Weights of a small mixture-of-experts language model, trained from scratch on English Wikipedia: a sigmoid router, 5820 steps.
Below are experts of layer 9 (counted from 0) of a mixture-of-experts language model. Rows are named router (the router's row for the expert), gate (a neuron's input weights, with its number), up (a neuron's input weights, with its number) and show model dimensions 0-191. Each number is 200 + 40 x the weight over its row's rms, rounded and kept within 0 to 999.
Before each expert's rows: a language model's description of what the expert responds to. This comes from a sample of Wikipedia text that the model never trained on.

# expert 6
What it handles: First names, initials and surname fragments in cast lists, rosters and authorities, plus taxon name endings and master's, e.g. Greg, Amando, praecox.
router,161,206,79,222,186,116,196,208,142,155,211,209,157,198,228,114,236,227,262,182,184,239,188,186,146,185,197,159,196,164,169,202,235,193,119,253,201,219,200,199,185,161,180,151,166,218,202,265,241,193,137,193,144,152,265,180,202,121,150,242,197,170,152,191,307,161,242,192,144,206,165,197,213,170,189,212,279,199,231,163,209,224,212,184,175,207,256,247,177,199,155,202,197,196,216,218,221,238,234,186,231,186,173,181,193,240,195,320,270,202,253,285,219,235,100,165,184,187,154,230,192,179,216,161,139,221,259,170,249,261,141,230,188,301,232,199,205,204,173,231,136,190,222,156,224,214,233,230,173,135,180,175,173,273,286,218,196,236,146,191,177,203,286,189,187,165,264,213,199,171,208,225,194,209,208,195,201,268,186,236,154,180,217,162,121,209,234,154,153,221,258,198
gate0,149,244,235,241,231,176,162,226,220,154,226,220,259,252,271,185,192,189,195,266,165,183,207,237,142,169,127,221,202,130,180,208,178,207,138,241,163,143,183,252,235,237,178,224,184,155,160,246,157,129,218,142,222,240,173,264,282,189,129,231,130,226,205,100,261,243,175,176,173,100,209,198,284,187,192,225,220,171,190,187,172,211,179,206,195,289,180,209,181,181,215,268,217,213,263,137,180,207,130,237,166,265,234,154,191,153,213,169,250,182,131,250,186,215,198,159,164,234,190,219,177,191,248,229,170,174,266,162,176,140,148,169,245,196,209,189,199,252,188,221,139,266,158,159,170,243,267,242,231,268,184,212,227,277,277,154,170,230,165,194,255,247,227,142,208,260,180,165,213,153,190,220,201,215,231,213,197,220,209,209,197,213,228,214,159,118,219,232,168,236,239,159
up0,189,214,253,220,221,219,188,149,214,252,157,211,217,178,251,256,222,173,191,234,202,178,143,190,208,189,147,291,235,207,260,132,210,186,106,196,215,205,192,183,160,187,149,210,160,206,206,214,227,207,233,156,290,188,237,215,275,145,259,207,168,222,124,149,240,220,183,167,222,139,166,256,277,271,164,237,156,185,258,146,108,146,188,132,146,225,220,232,264,148,200,177,148,143,242,183,161,184,179,161,228,185,243,219,206,177,198,257,164,193,207,163,225,236,173,242,92,181,204,163,209,261,216,208,181,176,159,176,212,214,138,236,195,213,152,256,169,208,176,239,197,163,142,142,241,173,175,200,205,268,197,244,278,197,229,210,168,85,191,181,203,186,152,162,227,262,174,263,268,175,188,238,211,201,233,198,242,244,171,162,157,214,319,178,242,189,187,221,193,174,201,204

# expert 11
What it handles: Prepositions and commas after verbs or clauses, such as died of, after, by, plus raw byte pieces of Japanese, Thai and Chinese script.
router,246,146,184,153,211,223,174,243,215,108,266,197,187,241,265,195,228,162,236,240,213,139,177,261,231,146,160,199,246,99,182,274,255,262,211,251,201,251,164,240,211,244,228,165,192,172,154,211,232,180,188,188,197,215,221,190,201,189,203,218,163,225,198,161,198,192,222,230,175,273,189,246,181,214,143,172,169,131,178,184,204,218,213,177,196,177,197,226,201,161,136,230,205,200,157,262,234,243,183,193,264,141,215,208,219,227,203,191,240,163,208,211,265,197,149,161,165,220,256,242,177,181,138,140,261,289,229,146,147,191,170,303,226,215,151,214,280,195,162,209,245,193,123,139,134,191,200,291,178,154,181,264,196,230,196,216,217,245,204,125,212,199,248,210,215,176,130,178,188,177,233,248,221,101,236,252,176,152,152,169,308,194,209,196,215,158,210,161,148,249,221,157
gate0,189,149,191,172,154,211,186,198,272,251,229,199,201,290,260,215,211,261,153,182,237,150,161,238,243,202,192,167,254,241,145,276,266,218,203,208,213,149,169,205,171,220,159,223,179,177,141,178,238,232,177,216,200,235,132,170,255,206,184,106,192,236,239,152,213,194,182,245,228,238,202,243,138,186,240,166,247,187,196,108,232,199,237,261,273,242,183,286,200,205,145,228,149,141,150,320,181,164,137,186,261,151,141,255,260,249,118,232,152,173,246,190,228,226,197,174,187,202,186,227,280,204,180,221,218,235,173,242,225,167,171,156,165,209,225,172,227,182,183,185,133,230,198,110,172,242,155,247,221,176,216,186,225,211,255,162,186,248,170,220,221,182,236,237,224,201,209,248,172,245,183,104,169,229,269,235,175,204,150,164,258,151,241,172,217,197,180,180,191,159,164,222
up0,209,210,174,353,223,133,222,210,245,161,271,144,207,162,202,197,209,218,174,209,95,165,213,192,227,134,223,197,252,211,222,239,126,121,171,244,175,191,243,215,166,196,211,149,213,186,242,218,230,156,258,194,126,175,176,252,163,168,222,197,185,141,230,156,221,265,156,145,195,182,176,141,223,165,169,172,211,235,215,184,94,224,203,214,209,175,136,209,196,253,194,171,164,178,217,233,276,228,193,215,208,271,227,189,85,198,155,170,206,219,121,225,167,214,186,259,249,206,219,140,226,229,137,238,204,126,154,199,199,190,202,171,222,192,169,175,185,133,222,275,176,254,255,194,160,249,248,266,215,246,195,278,242,190,281,151,132,169,177,234,183,175,244,198,164,201,186,210,220,126,190,125,181,208,204,210,206,204,254,219,209,176,162,190,160,237,229,205,221,216,241,210

# expert 9
What it handles: Words inside quoted song, film, album and award titles in lists and tables, such as Best, Film, Love, Girl, and word-internal title pieces.
router,235,216,197,190,258,183,204,183,182,227,217,242,225,239,185,156,147,192,162,164,220,186,145,242,173,160,197,206,249,241,224,211,197,225,229,175,158,259,160,193,185,158,199,116,184,167,193,198,158,143,138,224,154,213,201,207,253,158,124,210,156,216,185,181,218,155,176,295,187,255,166,187,197,187,224,164,214,238,304,167,157,252,177,95,157,146,253,214,110,202,160,244,207,220,173,232,184,260,241,197,266,230,247,146,227,204,195,194,213,138,201,218,204,255,218,199,282,155,106,232,201,168,200,180,277,188,300,223,158,155,185,239,249,255,196,199,212,187,224,143,215,227,179,135,197,205,201,277,220,145,164,192,155,271,142,188,203,218,177,180,172,133,270,130,271,189,204,263,172,193,226,164,195,171,181,262,178,236,136,218,248,167,182,241,165,246,234,133,208,246,150,174
gate0,187,205,199,200,193,228,166,188,170,196,189,207,220,208,254,226,139,212,138,175,171,225,144,146,154,249,274,246,218,223,281,277,224,233,173,265,159,248,123,201,169,203,188,193,233,198,178,178,184,82,187,165,148,203,259,154,221,222,145,155,209,202,156,248,210,221,181,154,200,262,195,196,229,177,224,213,165,180,238,195,233,192,247,221,161,149,221,225,237,165,252,225,173,189,127,130,269,249,248,235,268,169,228,193,265,155,103,221,187,142,272,170,218,250,254,183,258,154,123,215,193,293,223,201,282,238,230,230,203,175,195,149,184,256,266,186,266,197,165,236,210,169,131,194,180,220,225,196,141,268,215,150,185,255,207,167,158,260,211,178,160,274,159,163,215,199,136,203,151,201,259,200,186,178,176,219,190,262,226,188,254,210,165,209,150,173,190,200,230,244,245,162
up0,220,242,268,209,205,214,170,203,138,255,203,195,245,188,227,190,179,143,264,167,207,188,187,217,206,232,159,226,184,225,244,264,202,200,157,227,189,235,190,218,169,191,94,246,204,240,187,171,182,262,189,124,154,189,190,170,209,301,199,93,222,196,147,244,149,247,203,239,228,205,163,188,194,178,222,173,286,202,176,167,194,216,141,167,165,250,201,215,170,147,190,95,148,134,145,229,221,245,260,178,271,172,230,225,234,217,250,210,187,163,188,169,177,146,219,162,212,153,147,239,155,204,171,197,208,102,238,204,213,231,224,196,119,224,219,182,238,262,164,193,268,252,319,188,154,179,193,250,211,245,148,204,215,177,193,233,156,178,141,165,205,220,170,214,141,288,125,190,213,179,248,151,195,200,190,242,125,255,223,242,151,260,200,236,164,207,186,163,204,163,245,212

# expert 4
What it handles: Double line breaks ending a paragraph in biographies and articles, mostly before a new sentence or heading, plus He/She starting sentences.
router,304,214,165,223,279,243,150,213,158,180,199,215,181,193,222,224,227,214,294,220,208,165,194,189,157,178,221,209,230,196,216,107,272,160,202,255,168,237,137,193,168,106,237,142,172,229,238,217,199,150,162,192,219,109,205,182,183,220,189,213,222,222,158,229,218,184,212,247,228,245,205,212,184,138,175,182,186,175,202,234,130,173,287,127,164,200,203,177,248,155,165,246,236,224,145,258,200,226,274,155,257,169,148,142,140,226,213,292,234,130,187,231,246,215,129,160,217,175,128,184,241,158,240,193,224,239,276,187,198,183,206,179,217,228,198,235,174,259,211,207,158,216,235,124,205,169,175,210,193,196,188,188,168,199,217,260,296,186,248,183,221,182,173,222,241,217,281,243,254,145,219,190,168,190,182,218,196,150,216,224,291,251,196,196,174,233,235,225,190,187,235,90
gate0,267,245,242,207,261,173,177,163,238,190,172,228,168,209,161,224,192,201,176,209,203,256,210,213,202,251,272,204,184,305,264,207,194,224,177,180,181,177,199,235,249,224,110,166,197,231,182,188,148,180,249,226,155,167,225,256,237,210,235,275,226,194,232,255,167,262,204,237,212,245,194,153,204,136,241,239,142,190,304,157,69,143,207,234,174,256,219,181,189,191,191,238,180,241,210,131,203,224,165,177,229,252,195,178,154,259,220,195,253,181,162,198,199,160,246,222,234,202,258,234,214,225,155,235,253,159,282,251,129,199,247,172,219,206,293,149,139,114,222,201,236,200,167,235,153,286,223,162,208,232,189,246,269,228,183,240,176,186,235,155,144,217,193,179,219,194,178,170,207,202,280,239,133,186,189,242,155,254,201,215,187,228,228,184,181,159,228,196,284,194,259,192
up0,216,187,236,238,268,216,203,178,237,189,185,157,187,213,211,182,178,246,223,178,200,256,190,216,162,279,198,238,198,212,189,170,128,272,238,244,199,134,236,186,320,221,140,218,209,177,204,233,177,185,227,210,224,180,178,172,250,238,259,240,184,213,183,209,186,248,185,201,193,200,186,205,221,190,261,168,175,174,243,192,110,161,259,222,188,161,310,142,232,215,178,226,215,187,182,129,235,231,167,232,254,278,165,150,193,230,208,191,174,220,184,204,221,198,201,196,189,140,168,216,192,209,208,191,281,161,323,244,151,218,180,193,213,271,240,143,183,235,233,220,201,219,191,267,252,292,147,209,191,195,135,237,219,159,178,227,150,164,236,251,215,125,213,197,295,116,238,147,193,140,264,150,107,199,169,211,211,185,124,157,226,219,151,224,166,191,174,208,251,137,164,251

# expert 14
What it handles: Opening letter pieces of words, especially n in nominee, nuns, nephews, and capitals starting Arabic or place names, e.g. Har, Ad, Vegas.
router,251,189,218,200,204,196,180,205,188,261,221,242,137,139,215,187,185,212,228,208,233,229,145,173,176,214,249,207,213,191,230,188,230,217,209,202,236,242,162,140,245,250,236,200,216,169,156,271,119,234,225,235,253,156,142,182,148,143,201,219,191,87,134,245,242,219,202,245,168,164,205,181,238,238,253,174,262,154,182,170,147,222,194,123,193,236,142,232,99,153,179,267,186,200,198,260,212,212,264,137,171,200,217,213,273,205,212,240,208,200,248,319,210,191,166,109,231,188,221,159,179,204,207,198,205,211,250,164,133,192,153,209,216,261,169,212,215,178,166,203,144,275,163,201,216,212,172,196,202,150,197,240,150,215,175,205,221,166,108,173,245,94,175,206,245,116,178,210,179,207,196,195,153,169,194,202,245,167,168,181,221,197,237,275,241,315,220,157,221,171,171,158
gate0,215,198,221,170,202,208,121,226,247,115,256,196,204,182,193,166,217,191,268,186,227,223,167,148,216,190,191,154,158,162,175,221,289,247,188,204,196,188,250,168,226,163,181,97,188,189,173,193,164,220,143,265,155,196,246,323,189,140,238,237,236,172,251,229,217,136,163,169,232,189,227,247,187,131,184,206,169,233,159,210,267,202,269,172,191,196,184,224,151,209,251,166,210,257,212,198,173,205,193,159,273,259,280,226,170,180,158,215,199,214,260,196,201,234,196,159,154,227,211,238,169,173,259,277,272,210,122,206,222,199,180,268,196,208,254,261,226,294,189,198,243,258,165,274,252,186,208,189,163,167,218,171,210,225,172,179,217,158,137,169,214,174,192,162,203,229,277,178,166,219,232,132,166,280,215,207,156,259,151,228,191,213,212,187,216,298,151,250,148,201,245,169
up0,116,181,238,284,191,207,209,223,205,220,207,195,184,163,128,123,193,180,225,203,189,216,209,159,156,287,217,247,195,225,194,165,217,244,228,175,170,229,185,194,190,200,165,238,177,195,246,117,170,219,177,144,192,209,174,188,186,156,185,194,187,194,139,255,202,229,234,188,272,192,222,194,124,121,168,211,223,168,178,208,183,109,184,195,192,186,235,235,233,155,191,233,170,178,264,159,221,248,194,250,240,134,197,192,177,183,164,230,295,263,264,159,213,284,200,329,267,191,146,217,215,144,185,254,208,210,205,221,229,252,131,249,262,244,232,203,215,215,248,164,209,208,153,140,154,150,164,85,229,254,179,182,257,159,212,179,223,254,226,226,200,180,227,156,188,198,191,222,156,160,201,269,200,207,167,248,92,234,185,173,219,177,231,234,182,234,178,234,250,209,172,294